Below are experts of layer 6 (counted from 0) of a mixture-of-experts language model. Rows are named router (the router's row for the expert), gate (a neuron's input weights, with its number), up (a neuron's input weights, with its number) and show model dimensions 0-127. Each number is 200 + 20 x the weight over its row's rms, rounded and kept within 0 to 999.
Before each expert's rows: "comes after" lists some tokens at least twice as common just before its tokens as in all text. This comes from a sample of Wikipedia text that the model never trained on. Tokens count by the router's weight.

# expert 31
comes after: " the", " a", " to", " and", " of", " an"
router,211,211,219,187,214,197,177,177,242,190,214,187,184,209,189,202,232,200,224,219,215,207,179,203,188,223,171,228,204,200,219,193,187,169,192,194,178,209,178,201,200,168,191,196,194,195,220,193,197,201,188,216,197,189,181,191,182,198,194,197,196,242,201,185,176,204,226,208,182,211,209,208,212,215,201,186,181,229,154,225,189,194,188,218,172,211,237,164,217,243,243,211,191,223,198,213,262,189,224,188,211,221,204,208,206,205,185,192,206,283,197,165,176,189,195,170,194,205,206,206,226,189,207,222,167,187,207,214
gate0,195,243,188,234,176,198,182,206,229,186,249,225,200,189,236,189,166,220,171,182,192,161,236,221,198,227,205,214,220,183,201,185,193,184,235,173,198,188,192,207,170,216,230,184,199,210,205,221,225,194,182,203,176,180,181,193,207,206,203,199,212,208,165,187,198,188,200,218,201,180,177,230,190,232,194,198,186,180,236,199,188,193,193,213,219,208,193,167,188,166,198,203,200,190,178,195,220,173,179,177,198,190,158,174,173,181,233,194,205,177,167,220,201,205,169,219,177,198,197,201,152,182,209,178,228,201,195,208
up0,161,190,198,249,182,224,215,202,213,184,188,178,231,186,211,169,172,188,197,195,183,178,214,189,204,220,193,212,172,208,202,203,180,212,218,224,155,199,159,212,207,198,238,215,196,190,186,193,212,213,223,182,202,220,191,211,193,222,229,192,189,228,188,226,182,226,158,201,191,199,201,252,216,201,211,229,194,196,191,200,205,182,204,196,156,167,179,177,178,225,175,251,213,187,213,232,210,176,220,198,236,183,207,206,178,198,220,178,185,187,186,216,240,194,209,230,183,192,182,176,186,201,191,195,179,209,200,189

# expert 34
comes after: ")", "0", "4", "6", "3", "5"
router,196,192,203,186,242,151,196,176,219,197,216,210,218,216,209,226,239,194,218,220,208,202,180,189,191,210,221,207,219,224,225,202,152,197,187,204,209,223,168,201,209,178,178,198,205,187,185,250,196,212,206,212,220,158,216,173,173,210,224,187,174,222,202,209,182,182,213,219,195,231,197,235,208,182,214,187,223,235,167,224,190,201,202,193,173,197,245,174,179,224,221,207,203,214,218,188,245,196,219,189,211,221,207,175,225,190,188,189,169,197,197,154,179,204,219,168,185,217,204,199,200,185,212,206,175,208,197,193
gate1,207,203,201,209,246,225,216,221,244,225,177,163,219,203,166,243,208,204,178,197,207,194,179,197,219,212,212,192,242,188,216,198,211,184,167,226,221,208,217,174,218,193,186,211,198,220,197,196,198,186,221,233,227,228,192,201,198,170,194,201,178,180,211,185,197,191,216,192,197,204,215,213,194,234,184,175,207,181,183,160,193,246,236,181,208,226,213,226,203,196,202,212,183,182,155,187,212,186,204,210,217,203,202,200,194,165,167,180,209,208,193,193,238,194,185,185,178,188,212,223,199,193,134,197,195,200,185,217
up1,182,191,222,211,223,235,205,207,235,237,190,183,200,202,182,262,202,196,204,173,208,172,197,207,200,197,190,207,245,208,195,212,229,194,188,203,213,232,224,170,239,220,192,222,193,224,201,173,213,214,204,241,209,231,196,194,222,170,194,215,167,186,217,199,204,232,210,179,205,215,187,187,211,207,205,198,195,189,189,166,197,252,224,170,179,226,211,211,209,188,204,224,163,198,163,206,204,178,195,213,221,197,195,179,225,176,185,178,208,199,173,203,219,188,195,184,188,175,202,232,198,189,163,205,196,218,174,227

# expert 10
comes after: " the", ",", " of", " in", "-", ":"
router,210,194,213,170,225,173,192,169,223,196,229,208,205,206,202,207,243,181,221,227,215,212,200,183,160,189,227,226,191,178,243,185,188,162,184,182,201,209,162,207,191,207,193,226,196,180,204,204,191,208,210,202,223,197,229,206,204,190,216,202,206,238,192,212,179,173,195,201,179,219,210,208,216,211,241,184,176,212,169,232,191,202,191,217,151,209,229,184,222,212,234,205,207,240,201,205,216,212,210,172,212,202,185,195,214,215,226,208,166,214,197,166,179,208,182,163,215,183,184,181,253,204,222,204,205,190,222,210
gate0,222,219,202,214,234,227,217,182,212,204,183,195,202,209,165,188,166,184,184,212,213,188,225,188,194,187,205,209,177,178,203,182,216,245,207,200,215,177,158,190,231,231,189,208,219,181,179,175,161,214,193,154,225,218,239,213,209,184,208,206,226,210,180,205,201,188,190,216,164,207,193,215,171,217,211,217,190,175,193,193,196,189,214,218,177,187,195,181,185,202,175,154,191,192,220,241,209,228,197,199,213,183,168,195,226,234,222,192,175,202,226,186,212,210,210,168,232,176,200,181,207,158,180,212,217,181,200,216
up0,234,221,200,201,210,177,206,222,212,203,203,176,243,190,177,197,202,180,197,212,174,176,200,174,226,208,183,197,174,215,193,189,196,226,197,198,231,215,219,180,193,182,212,200,233,174,190,180,214,202,213,168,195,198,206,165,231,196,165,218,200,240,184,195,194,121,203,208,195,211,207,209,184,224,202,227,219,189,177,173,196,212,211,172,202,210,202,204,210,209,195,195,176,202,198,227,203,213,236,225,185,193,177,210,205,217,179,169,171,209,211,164,195,194,216,151,213,184,210,199,227,152,176,216,188,206,225,178

# expert 44
comes after: "\n", " (", ".", " \"", "-", "=="
router,176,183,227,185,219,172,191,153,210,169,213,188,194,215,196,184,226,202,239,210,205,229,193,197,150,228,213,229,205,224,223,182,199,194,188,178,184,240,188,224,185,205,164,201,212,185,214,224,199,204,204,203,222,170,218,214,192,199,235,211,205,245,159,177,173,205,223,190,196,216,220,212,222,217,214,200,179,214,179,213,202,196,190,207,181,205,247,166,225,232,230,210,234,224,215,182,208,210,229,207,221,223,196,194,202,189,197,207,161,245,197,189,185,194,195,183,204,213,189,193,218,200,210,183,191,217,216,206
gate1,198,236,208,172,231,192,217,178,199,198,209,248,221,224,227,164,200,187,226,197,197,225,160,215,184,168,193,214,195,204,169,209,220,186,171,183,181,179,214,209,194,192,197,198,223,172,214,223,209,167,184,212,203,197,176,201,222,219,184,175,160,227,178,197,201,176,182,200,196,219,179,193,200,198,209,214,181,191,220,207,217,176,228,237,185,198,207,200,198,203,218,198,227,228,192,210,217,177,244,169,183,195,215,223,192,216,150,203,185,214,198,198,232,207,208,194,210,184,172,214,246,187,213,219,165,168,196,180
up1,211,199,185,225,199,218,214,179,211,182,223,192,173,174,207,203,213,187,177,217,229,203,199,207,239,201,201,212,193,193,217,212,227,193,214,213,192,187,143,171,184,191,213,236,179,224,187,197,208,249,213,201,205,204,205,219,165,162,172,205,189,204,215,198,193,212,226,213,224,171,197,203,212,179,206,167,202,206,197,210,198,169,164,189,215,233,183,200,197,202,203,189,197,198,168,214,210,169,166,170,175,223,221,165,192,177,219,198,219,208,226,207,185,207,138,217,198,230,182,184,188,227,186,234,177,204,178,221

# expert 33
comes after: " |", "\n", ".", ")", "==", " ="
router,201,205,207,199,220,153,183,151,240,182,207,187,223,205,213,223,257,198,217,205,226,210,183,184,186,200,222,235,212,207,208,214,171,199,203,198,205,229,179,210,189,189,159,204,204,207,207,233,204,212,208,204,210,170,213,185,167,218,217,200,201,233,195,208,178,173,208,204,192,214,189,230,210,198,227,183,201,257,194,201,198,204,180,217,183,213,240,157,194,250,244,217,213,217,197,184,214,218,224,193,201,208,209,191,222,188,213,184,180,228,186,199,189,198,189,177,194,224,210,233,213,190,199,195,162,209,197,201
gate0,222,245,206,215,178,203,196,236,165,192,211,195,197,208,182,220,187,204,200,190,189,208,190,196,193,235,203,225,172,229,201,201,206,211,200,191,177,188,198,163,234,188,207,196,222,194,183,160,203,197,209,203,204,208,189,218,243,204,212,238,176,177,213,156,211,170,200,188,187,208,198,188,204,227,185,210,217,145,201,205,196,236,205,223,179,236,213,209,198,270,185,240,181,194,216,206,190,216,202,202,198,198,186,197,190,177,230,180,186,178,195,195,194,173,166,194,208,204,209,194,206,203,149,213,225,225,193,183
up0,173,170,204,203,204,191,239,188,252,189,206,192,202,177,232,199,191,226,205,214,201,188,219,174,225,182,192,187,222,231,183,191,197,208,199,203,210,231,208,206,183,200,195,200,177,188,217,231,247,185,215,220,206,188,226,171,155,192,209,156,183,250,151,239,186,192,191,201,207,212,207,221,220,199,209,207,162,205,193,205,218,169,194,168,208,187,172,175,195,174,219,189,227,209,196,164,232,191,223,222,193,195,180,197,213,209,178,213,189,209,207,204,200,198,234,208,173,213,208,218,200,199,223,186,172,176,189,188

# expert 11
comes after: " |", ",", " in", " by", " that", " at"
router,210,210,226,197,216,166,199,172,235,179,215,196,203,216,207,201,230,196,216,217,217,231,179,170,160,201,204,228,210,199,231,198,175,216,201,206,195,220,184,221,180,190,185,208,199,182,203,234,211,203,203,212,197,170,222,201,176,213,204,189,192,222,176,216,162,183,223,209,180,213,203,212,232,188,236,173,191,235,175,225,173,181,197,215,170,203,238,172,195,228,239,213,218,234,204,205,232,198,232,173,207,232,217,203,232,193,216,187,164,225,207,177,170,191,177,173,207,219,204,214,226,215,197,193,178,202,213,214
gate0,188,191,202,193,219,196,215,177,204,164,202,224,211,193,222,228,198,199,176,223,209,215,196,207,170,214,187,213,197,188,212,212,209,198,199,228,206,240,194,198,238,236,233,191,165,166,183,255,231,162,187,214,206,165,233,181,150,202,194,219,205,221,181,211,195,203,203,184,220,195,205,212,214,218,207,200,201,184,213,202,191,174,215,212,181,213,209,195,152,182,216,166,201,219,159,193,184,178,229,179,248,204,173,203,181,175,203,193,190,195,162,199,212,207,206,189,186,190,223,236,197,225,182,207,204,202,198,175
up0,206,179,219,227,188,200,189,203,202,190,190,191,246,184,232,201,197,185,192,214,226,187,213,206,189,164,201,196,217,196,215,214,220,218,162,206,207,167,163,175,182,214,187,171,196,218,229,213,198,208,220,200,199,234,225,215,190,185,230,137,208,203,165,205,182,219,196,224,191,202,201,233,194,191,179,183,217,190,206,183,212,170,272,196,222,205,212,174,201,182,208,207,193,212,187,212,175,200,185,206,191,186,210,168,178,209,197,178,214,191,214,235,180,213,185,211,187,172,176,175,208,207,182,223,198,145,209,207

# expert 21
comes after: "1", "0", "9", "2", " the", " his"
router,212,212,230,193,221,164,195,173,236,175,213,194,205,213,214,206,233,199,210,225,220,233,184,179,163,214,205,233,213,206,231,191,177,197,202,198,195,222,187,222,181,183,186,206,197,178,203,228,215,201,200,216,208,171,217,193,177,217,208,204,204,217,169,226,166,181,225,212,181,208,207,208,228,190,234,172,198,234,174,226,172,188,194,213,170,207,237,172,188,231,245,214,215,232,203,202,229,204,227,171,205,231,219,211,229,194,213,184,167,223,206,179,176,194,176,175,204,216,198,210,227,217,194,187,175,201,209,210
gate1,185,236,204,197,200,164,207,151,173,225,209,207,187,217,206,181,188,179,198,220,197,211,198,212,186,238,205,212,218,249,158,174,209,210,208,215,197,186,188,202,191,205,197,188,189,184,213,230,224,196,236,199,214,159,195,197,208,195,220,218,191,195,230,183,181,189,214,168,181,219,215,179,193,183,182,218,221,181,179,195,200,186,231,183,210,229,218,210,196,205,205,236,211,185,236,216,173,220,193,188,202,185,188,248,215,206,163,235,170,196,184,190,171,213,205,215,179,242,173,238,192,199,204,179,164,206,205,198
up1,229,189,211,182,168,200,179,205,199,215,221,221,184,158,186,203,224,174,219,188,219,197,219,199,215,210,214,191,210,190,201,193,184,212,232,200,170,193,206,170,178,187,221,228,254,208,186,236,174,169,210,201,212,168,182,201,174,195,184,194,192,206,190,218,190,188,204,214,194,192,194,182,203,199,197,219,205,208,192,201,226,192,221,195,231,205,161,186,172,250,216,198,211,143,213,141,188,183,209,166,183,211,202,185,217,167,190,196,179,189,226,182,205,175,195,201,193,208,231,192,209,183,224,235,195,241,203,215

# expert 4
comes after: " the", " to", " a", " was", " is", " be"
router,195,197,216,190,196,182,167,208,216,187,201,193,203,184,207,226,260,202,227,204,208,196,170,167,176,175,196,218,192,206,214,190,201,183,170,184,204,203,206,210,207,191,182,212,208,173,201,211,209,200,194,198,203,185,223,209,216,209,204,219,171,222,223,192,175,195,212,238,185,206,199,180,216,203,242,200,175,226,153,213,168,225,179,200,157,232,248,162,192,227,234,188,197,222,185,209,241,207,204,211,196,238,194,192,247,203,209,197,173,254,209,167,203,194,197,184,208,210,216,198,224,198,205,183,193,215,207,199
gate0,210,223,203,157,211,193,231,181,207,227,220,210,176,207,229,213,234,156,168,197,203,200,223,201,193,196,238,182,175,189,239,207,215,183,193,193,215,210,189,215,230,214,214,198,184,188,196,214,215,196,168,208,228,180,263,215,200,209,213,218,236,211,198,189,208,195,180,171,191,190,194,207,203,201,212,199,189,189,186,218,202,198,169,239,228,188,183,220,144,191,191,204,201,201,168,203,172,195,215,228,178,210,169,209,174,217,196,225,181,190,214,200,193,215,149,189,190,203,212,207,202,177,245,195,221,196,219,198
up0,178,169,189,189,193,207,208,208,213,167,187,216,196,174,195,207,192,222,196,203,211,204,257,180,223,213,228,187,212,213,227,229,152,180,225,192,246,205,178,194,196,187,190,185,141,180,145,209,192,186,218,173,184,192,203,236,199,183,207,224,195,199,212,216,184,209,155,180,172,184,203,217,211,227,186,179,201,185,187,181,218,192,200,192,192,199,193,217,192,192,189,220,209,186,203,232,222,176,183,185,221,200,201,248,187,203,224,183,201,182,184,221,196,190,196,214,197,202,194,201,181,170,193,205,188,219,207,142